{"norm": "layernorm", "rope_base": 10000.0, "beta1": 0.95, "batch_tokens": [16384, 32768], "steps": 12586, "dataset": "wikipedia_en"}
Below are experts of layer 4 (counted from 0) of a mixture-of-experts language model. Rows are named gate (a neuron's input weights, with its number), up (a neuron's input weights, with its number) and show model dimensions 112-223. Each number is 128 + 24 x the weight over its row's rms, rounded and kept within 0 to 255.
Before each expert's rows: "comes after" lists some tokens at least twice as common just before its tokens as in all text. This comes from a sample of Wikipedia text that the model never trained on. Tokens count by the router's weight.

# expert 18
comes after: " |", "–", " (", ":", "|", ";"
gate0 [126 152 153 139  96 163 151 108 121  68 139 113 134 104 158 147 170 138 166 126 132 135 126 138 150 120 129 148 126 118 137 153 157 159 107 120 135  82 155 115 130 137  84 143 148 108 173  98  83  97 105 129 153 129 163 131 117 135 171 112 120 139 131 163 121 165 135 167 138 118  82 104 182 109 152 143 116 153  85 120 104 103 130 143 145 125 103 113 128 130 143 133 135 120 135  76 116 103 129 128 138 155 127 111 112 177  91 118 104 133 142 163]
up0 [180 157  96 130 136 128 150 112  97 170 148 197 106 121 126 102 146 120 132 160 145 100 152 129 123 134 162 100  98 106 140 158 145 127 152  98 108 111  92 154 122 125 115 114 116 158 138 115 131 146 126 106 105 168 138 135 111 145 147  94 107 100 184 161 133  86 111 117 152 141 149 154 129 144 163 105 103 108 135 137  95 164 152 137 146 138 166 134 146 115 118 159 145 141 144 130 140 126  95 106 150 107 152 109 144 123 138 128 122 157 163 142]
gate1 [ 95 124 124 148 140 147  93 154 101 130 136 114 125 151 129 114 140  95 188 120 130 161 104 153  83 130 140 148 146  79  94 118 153 112 134 123 136 156 162 131 113 158 105 122 165  97 130  88  99 102 119 117 130 135 135 148 139 138 134 113 176 173 119 126 142 106 100 158 119 143 138 141 104 132 119  73 104 132 128 120  99  98 120 146  94 138 152 100 158 115 125 119 152 129 157 144 117  86 146 131 121 123 153 136 131 176 109 165 112 101 125 152]
up1 [ 98 143 109  83  86 129 189 125 144 137 140 112 140 139 102 106 119 109 154 103 167  90  93 130 129 109 115 122 120  98 127 103 103 117  82 155 143 120 131 128  98 125  96 106 124 130  95 172 125  73 159 129 133  84 131  87 152 113 118  74 129  77 128 142 168  76 113 128 120 110 107 149  69 114 111 114 118  82 160 127 125 109 153 107 112 121 126 165 130  99 139 124 133 134 162 136 136 136 140 113 104 110 108 129 151 114 124 122 154 132 132 131]

# expert 1
comes after: "\n", " |", ".", ")", "==", " ="
gate0 [ 95 106 128 105 137 134 150 151 153 158 109 110 102 129 103 161 129 116 176 118 122 151 173  84 144 158 152 134 144  82 139  85  96 120 130 109 141 101 125 134 144 156 175  91 140 135 123 135  81  88 139 133 131 191 103 112 159 104 104 124 136 112 150  85  84 114 121 111 134 117 102  94 160 180 116 155 133 140 124 142 166 152 127 151 160 129 103 106 125 149  62  89 140 142 118 140 144 171 159 141 119 148 128 157 169 120 128 112 107  99  83 131]
up0 [ 89 136 139 126 126 131 117  92 145  98 105 114 126 111 133 128 101 132 149 108 119 127 134 140 121  97 130 124 154 134 121 130  93 148 114 110 145 121 150 122 143 100 130 140  89 148 101 124 103 120 113 128 150 117 100  93 124  83 164 108 146 150 147  95 154  81 136 135 129 107 127 131 152  98 161 110 143 138 119 140 138 125 130 100 141 159  87 137 170  96 105 129 102 128 115  94 122 132 130 117 126 139  68 119 130 121 162 136 107 159 116 172]
gate1 [159  55 129  97 124 107 118 120 103 104 155  86 121 125 156  58  99 127 139 126  87 161 158 135 115 147 119 117 157  97 107 114 142 139 143 108 145 125 122 116 146 165 136 105 138 123 166  82 125 143 139 151 150 132 138 139 133 106 111 131 101 130 148  66 103 178 146 146 118 134 107 134 121 109 105 114 127  96 151 166 123 157 161 117 155 112 149 131 163 148 124 146 126 132 153  85 104 159 113 120 133 175 116 122 125 128 108 131 149  97 123 139]
up1 [126 117 137 135 128 171 157  85 123 144 124 143 134 142  88 120 119 171 152 164 129 106 115 136 144 187  82 155 103 130 135 101 136  92 121 127 123 140 141 114 137 138  94 102 146 117 170 152 139 141 110  70 109 125 158 136  81 132 119 117 137 139 139 118 123 144 173 144 158 128 138 109  88 158 193  97 177  87 149 152 122 140 111  84  81 137  78 130 103 157 141 137 131 167 113 104 137 129 142 136 109 156 109  99 102  96  98 156 124  94 132 134]

# expert 8
comes after: "\n", " of", " in", " for", " to", " on"
gate0 [119 162 148 101 137 146 133 161 109 136 114 128 106  73 132 128 165 117 156 149 131 130 125 152 127  93 154 156 129  94  96 148 135 112 147 107 138 148 145 163 121  88 138 170 161 137  77 137 184 128 173 121 109 134 110 164  72 188 146 106 119 149 151 117 146  99 124 179 137  86 139 153 144 115 156  90 130 148 132 136 149  88 131 171 120 124 132 112 143 126 138 118 111 160 132  64 165 136 130 168  68 144 144 123  95  84 173 131 130 125 121 126]
up0 [104 124 116 166 120 137 127 116 124 152 169 171 130 122  93 124 108 140 140 125 118 106 128 121 123 144 121 124  68 138 139 148 137 146 107  81 136 129 126  83 162 133 136 162 125 147 163 142 127  87  87 128 181 167 112 161 137 112 134 103 102 141 144 114 115 105  85  92 139 126 115 100 102  77 182 157 131 142 124 152 122 166 111 133 120 164 121 105 117 129 152 134 115 162  74 121 138 157 159 130 135  99 100 108 137 162 187 151 147 124 118 101]
gate1 [131 109 125 157 125 147 129 134 152  99 151 162 131 168 105  96 143 133 135 127 112 181 123 121 113 128 145 119 122 126 136  86  88 158 140 150 127 115 103 132  92 159  98 145 102 140 148 100 149 143 160 142 197 150 177 147 118 112 139 132 155 104 107 143 158 133 158 123 145 130 140 109 180 136 146 128  76 128 105  94  91 164 139 167 101 118 183 128 146 139 110 149 159 140 115 125 151  93 116 173 119 129 119 122  99 109 133 125 117 123 151 128]
up1 [159 138 105 107 101 141  95 167 112 103 122 143 147 127  91 142 186 117 122  82 122 115 100 110 153 123 139 112 119 106 105 139 116 121 130 148 148 142 129 147  76 115 118 161 155  95 135 113 121 155 108 138 139 132 145 153 105  90 156 145 118 154 137 117  91 164 100 130 112 137 132 109 132 108 126 111 119 114 165 125  82 103 113 170 155 106 160  97 104 175 161 109 163 126 152  87 117 144  67 171 147 123 119 101 133 133 114  79 116 106 113 135]

# expert 5
comes after: " the", " C", " of", "-", " H", " c"
gate0 [180 111 108 121 105 125 111 144 121 142 125  94 134 166 149 147  80 126 147  82 145 155 111  83  98 135 168 158 139 103 131 173 119 107 129 105 128 105 163 137 177 142  74 138 126 134 115 167  98 143  88  99 142 142 118 115 104 135 166 142 149 141 123 142 103 123 147 107 150 140 127 136 141 145 152 136 170 112 117 128 127 136 144 129 162 135 163 104 165 115 120  96 114 122 134 111  78 156 117 133 119 106 143 121 118 127 165  87 143 142 151 140]
up0 [137  69 165 107 138 102 140 100 144 124 157 166 147 130 110 122 156 131 112 148 166 131 129 140 173 130 101 181 137 129 106 104 125 135 112 122 148 106 149 117 132 147 147 145 181 101  99 125 121 107 140 146 150 129 119 110  84 154  77 109 135 118 113 159 136 140 115 129 141 143 118 103 158 152 106  54 103 128 147 147 150 128 142  82 117 110 172 119 143  84 138 115 134 167  69 111 124 130 138 110 132 122  78  93 106 126 146 126 105  95 101  95]
gate1 [ 89 100 118 135 112 142 134 176 124  97 121 112  80 143 114 103 139 121 180 139 118 102 131 138 137 155 109 107 114 147 119 176 111 156 117 111 125 157 119 127 128 137 149 132 124  82 149 158  94 170 150 142  89 100 137 149 111 148 114 107 169 124 138 136 128 126 125  91 181 117 163 151 137 116 125 138 118 129 136 176 128 102 124  90 147 126 159  90 129  80 129 127  92 153  92 118 103 140 147 119 122 119 111  92 108  65 117  96 119 149 118 126]
up1 [149 129 130 148 128 119  87 172  87 128 152 122 137 131 170 160 108 131 154 162 143 182 121 104 136 124 138 148 152 130 125  85 119 101 106 120  81 140 151 105 155 116 142 153 126 150 138  98 107 144 117 153 104 127 113 141 128 133 163 114 156 199 134 145 162 143  71 166 128 148 132 123 151 160 132 140 104  93 139 131 173 142 114  66 124 150 153 151 120 126 174  85 165 100 171 116 135 140 137 142 152 148 110 141 155  83  84 149 117 120 118 105]

# expert 6
comes after: "-", " the", " a", " \"", " (", " and"
gate0 [125 118 125 145 171 158 120 107 127 152 143 125 115 183 115 136 106 121 156 143 169 131 118 149 129 118 127 118 137 134 109 140 146 157  94 112 117 119  67 149 151 110 140 129 122 161 105 179 121 113 124 155 144 163 149 100 154 135 138 157 133 146 158 103 104 148 183 128 118 141 116 119 135 121 130 145 149 132 148 128 100 123  85  97 152 103 111 138 163 103 107 154  78 103 122  96 111  97 109 102 126 162 130 126 152 124  75 100 117 159 149 123]
up0 [ 96 100 130 143 134 137 138 149 151  85 129 132 150 137 152 130 135 116 143 128 109 167 178  91 135 134 114 134 150 117 135 126 161 128 155 104 168 116 144  70 124 120 161 118 156 188  93 119 178 160 122  92 129 145 115 139 115  82 154 136 108 123 117 128  93 137 103 111 154 150  92 127 121 151 132 139 129  51 122 154 156 139 133 133 129 129 107  77 112 145 110 126 140 142 130 144 132 164 173 109 116 153 127  98 118 128  99 120 157 104  76 160]
gate1 [109 138  97 128  98 112 171 138 132 155 150 138  78  95 160  98 129 141 121 155 112 136 146 155 134 122 136 123  96 149 174 173 140 125 148 129 140 121 137 147  83 109 105 123 102 155 144 114 112 148 130 129 169 151 189 143 156 149 138 115 151  79 114 145  99  88 149  84 132 135 125 134  77 140 142 153 144  88 124 151 137 117 127 173  58 112 105 116 170 103 133 126  99 127 127  85 140 124 134 116 149 104 146 142 151 129 139 123 100 123 118 125]
up1 [153 130 164  90  89 188 126  85 127 131 143 119  88  75 157 134 152 132 121 141 123 132 147 125 107 147 100 153 144 140 111 110 128 120 122  72 154 117 120 119  84  45 113 108 109 117 113 150  86 124 106 102 115 114 141 148 129 118 111 112 124 116 142 133 152 106 139 101 157 149 120 103  88 135 151  81  77 121 117 166 113  96 101 111 103 142 138  93 138 166 127  75 130 148 130 100 154 132 197 113  59 143 107 154 156 118  90 123 143 132 127 126]

# expert 2
comes after: "\n", " ", ")", " 0", " 1", "%"
gate0 [141 108 116 127 102 100 107 126 128  97 113  98  94 110 180 137 133  82 143 125 127 121 153  91 132 151 115 167 121 166 154 133 107 130  91 140 113 167 137 162 100 125 112 159  81 130 172 155 124 154 109 101 105 123  90 132 110 136 102 122 113 137  80 140 159 128 122 112  90 115  86 111 141 138  77 114 108 123 152 125  98 152 133 143 141 133 147 179 102 137 125  92 136 121 126 139 144 133 101 124  92 133 116 119 138 141 143 117 119 127 142  55]
up0 [ 68 120 133 115 114 172 134 148 141 114 152 142 128 135 118  99 138 127 105 156 126 161 139 147 173  51 145 135 168 114 114 171 120 148 111 150 132 101  70 168  90 111  87 131 112 122 118 148 148 152 127 129 139 154  93 128 113 108 123 110 152 106 132 132 139 125 106 177 110 154 123 117 139 116 119 134 136 123 131 161 108 138 127 122  90 130 132 101 133 143  89 149 148  84 108 116 147 160 114  75 123 117  97 109 113 129 138 157 173 133 129 137]
gate1 [124 149 123 114 107 154 126 117 101 170 132 159 140 152 132  98 147  94 135 140 136 143 110 100 135 143 162 189 120 127 104 129 150 142 159 178 105 137 102 146 139  86  97 176 100 151 143 150  96 143 112 109 146 114 123 131 122 142 138 147 139 109 100  88  86 109 155 144 149 107 134 110 130 109 106 115 148  85 108  93 148  78 113 126 120  67 112 160 133 142 147 178 134 158 127  87  93 172 132 143  92 154 153 129 164 143 126 162 131 131 127 118]
up1 [109  89 119 176 100 137 170 173 125  97 118 164 118 130 125 141 173 163 146 141 110 169 129  97 136  91 128 154 148 105 107 119 152 123 128  74  59 158 117 130 115 136 108 171 144 115 104 113 146 135 101  78 119 137 128 174 111 157 107 121 117 133 173 110  78 117 118 140 148 155 166 163 136 125 123 120 128 127 104  98 118 111 115  90 127 138 109  97  91 100 129 110  99 162 184 173 141 126 144 137 106 139  97  95 122 109 142 142 109 139 107 165]

# expert 14
comes after: " |", "–", "|", ":", ";", " 19"
gate0 [120 128 218 147 144 128 110  91 148 141 166  86 133 130  95  87 129 126 106 157 156 107 195  88  96 144 145 108  84 136 138 103 152 133 112 148  90 115 130 133 135 144 111 130 132 113 107  97 102 114 135 156  91 113  75 141 131 127 151 145 145 162 123  84 131 157 104 168 123 181 116 159 147 107 137 105 134 108 157 154 111 171 122 104 108 168 119 105 112 152 143  75 105 127 139 147 146 162  73 105 156 137 114 120 130 106 142  91 105 140 144 140]
up0 [ 90 131 185 117 136 129 108 130 144 112 119 168 162 126 142 130 146 191 104 100 108 159 143 110 147 148 110 117 174 130 141 149 162 141 155 103 124  95 119 125 112  93 113 108 120 127 131 115 142 155 117  97 123 145 112 101 119 149 124 142 152 131 125 123 121 147  99 195 133 137 130 111 165 145  97  83 113 120  92 122  96 141 162 136 154 131 167 142 144 164  99 120 105 146 109 112 146 159 109 104 108 158 135 141 136 146 104 128 137 129 164 123]
gate1 [137 130 152 131 106 138 121 117 145 173 128 125 100  81  60 125 141 125 139 164 118 136 119 138  87 128 130 132 148 114 147 119 129 110 184  99 130 122  85 112 138 154 137 135 121 130 142 126 139 160 157 153 117  83 188 115  76 116 127 112 132 110 115 184  65 126 156 114 119 112  76 144 123 128 116 129 124 102 181 158 152  90  99 135 134 119 148 149 121 118 117 157 130 133 126 157  87 143  75 158  87 141  99 146 131 114 163 108 119  98 136 159]
up1 [159 136 147 141 119 137  85 126 146 137 127 114 144 108 117  88 161 163 121 145 123 138 133 154 155 135 102 161 144 116 139  78 124 172 141 113 112  97 125 104 149 144 145 172 123 106 108 122 113  95 133 122 122 128 131  84 124  96 147 123 139 170 153 109 106  94 132 110 111 142 128 116 113 146 129 111 112 147 104 117 120 131 113  92 184 145  51 163 114 162 118 134 113 126 124 152 116  94 142 114  93 130 138 143 170 137 119  92 171 146 123 114]

# expert 11
comes after: " (", " |", "-", ",", " is", " \""
gate0 [160 117 109  79 138 149 138 144 150 148 100  96 138 131 164 153 144 126 119 145 128 111 143 123 107  98 150 157 170 123 107 107 147  92 152 155 140 127 103 147 152 167 157 143 134 124 168 128  88  87 139 144  93 103 179 139 171 116  79 159 156  99 145 118  91 117 104 111 123 126 182 151 125 140  97 114 102 157 118  95 105  99 127 141 128 157 136 160 158 132 118 103 138 124  87  98 139 130 131 111  95 179 124 126 169  77 149 137 142 125 113 133]
up0 [151  88 128  93 143 123 151 116 120 153 127  95 151 143 178 141 125 144 130 154 169 126 133  85 163 180 127 156 131 139 138 170 148 151 138 106 153 172 113 142 124 106 162 148  92 126 124 128 133 113 105 156 112 163 148 139 132 126 122 108 115 112  92 156 123 127 132  99 114 123 121 111 131 145 118 126  98 102 109 144  92 137 120 162 120 119 159 154 163 125 142 132 141  85 106 109 105 136  58 142 104 118 120 112 141 170 158 105 134 138 169 149]
gate1 [136 152 138 118  92 135 179 121 149 113 136 141 114 190  91 186 145 110 138 147 144 151 133 143 121 131 175 130 128 114 130 123 163 109  79 184 128 121 122 149 121 125 118 137 155 126 127 121  97 114 133 145 140 165 112  82  85 100 120 141  82 157 122 125 123 113 132 125 122 120 134  99 114 140 113 123 123  89 132 131 126 141 139  97 144 168 139 119 155 122 164 154 134 137 101 168 143 167 154 155 176  94  81 106 109  99 103 138 162 134 121 146]
up1 [129 104 134 132 143 136 147 113 122 166 131 158 117 139 120 135 123 181 161  93 167 154 144 144 139 147 171 142 164  78 130  91 106 155 178 115 152 155 192 143 125  86 165 109 114 149 119 104 128 111 138 122 115 133  95 112 162 167 121 136 149 142 114 122  95 144 105  85 116 133 112 128 191 146 140 125 113 151 141 123 133 144 157 148 167  82 142 159 102 124 108  80 153  87 106 114 112 137 106 122 101 118 148 100 109 145 178 159 115 113 134 137]

# expert 10
comes after: " B", " N", " P", " A", " G", " M"
gate0 [ 84 116 171  94 120  83 100 119 159 123 124 109 160 136 150 111 142 116  89 132 145 127 181 187 149 123 128 149 118 104 157 170 123 137 152  95 129  87 144 117 115 133 110  94 140 100 106 172 106 101 130 160 134  98 117 118 118 142 146 145 117 110 117 120 128 102 116 128 105 138 150 189 150 149 117 138 117 137 139 116  97 149 146 164 167  93 143 124 134 165 140 137 139 160  84 129 136 124 127  88  98 173 142 143 121 146 152  85 161 145 152 107]
up0 [131 129 104 133  99 120 139 102 152 136 104 141  95 141 119  93 130 112 133 110 152 162 148 194 100 126 177 152 116 105 133 149 131 110 124  65 121 130 122 112 154 182 102 117 119  74 101 133 106 123 113 134 148 106 150 146 155 151 141 127 123 154 153 122 142 151 130 124 143 103 120 197 133 126 114 143  89 117 159 132 132 128 144 128 127 101 156 134 124 119 118 113 152 165 157 126  97 157  95 100 147 145 125 113 127 111 128 135 123 100 104 109]
gate1 [109  97 128 119 120 170 157 172 134 112 131 131 134 152 127 107 149 120 144 125  73 130 145 109 126 109 148 108 117 133 131  97 107 104 118  99 125  77 125 108 116 106 115 145 144 135 166 122 118 121 141 128 134 132 110 136  57 148  82 150 164  95  99 139  97  76 140 128 100 143 148 119 158 119  67  93 111 134 141  87 113 143 129 140 132 142  80 108 163 179 147 133 175 127 136 133 114 133  89  92 123 112 133 135 107  90 107 100 167 132 129 135]
up1 [155 183 135  89 108 118 121 122 100 117 103 157 120 134  65 137 110 100 135 115 125 127 111 145 164 130 130 140 177 141 118 133  85 137 101 104 149 128 152 122  86  88 116 108 110 160 170  98 183  82 162  83  77 146 135 133 145 153 142 119 121 143 103 130 135 115 119 142 166 137 122 118 144 115  98 129 147  53 116 134 127 120  97 128  81 132 128  88  82 149 140  96 117 153 121 149 107 151 120 138 116 165 117 124 137 118 123 151  95 106 144 131]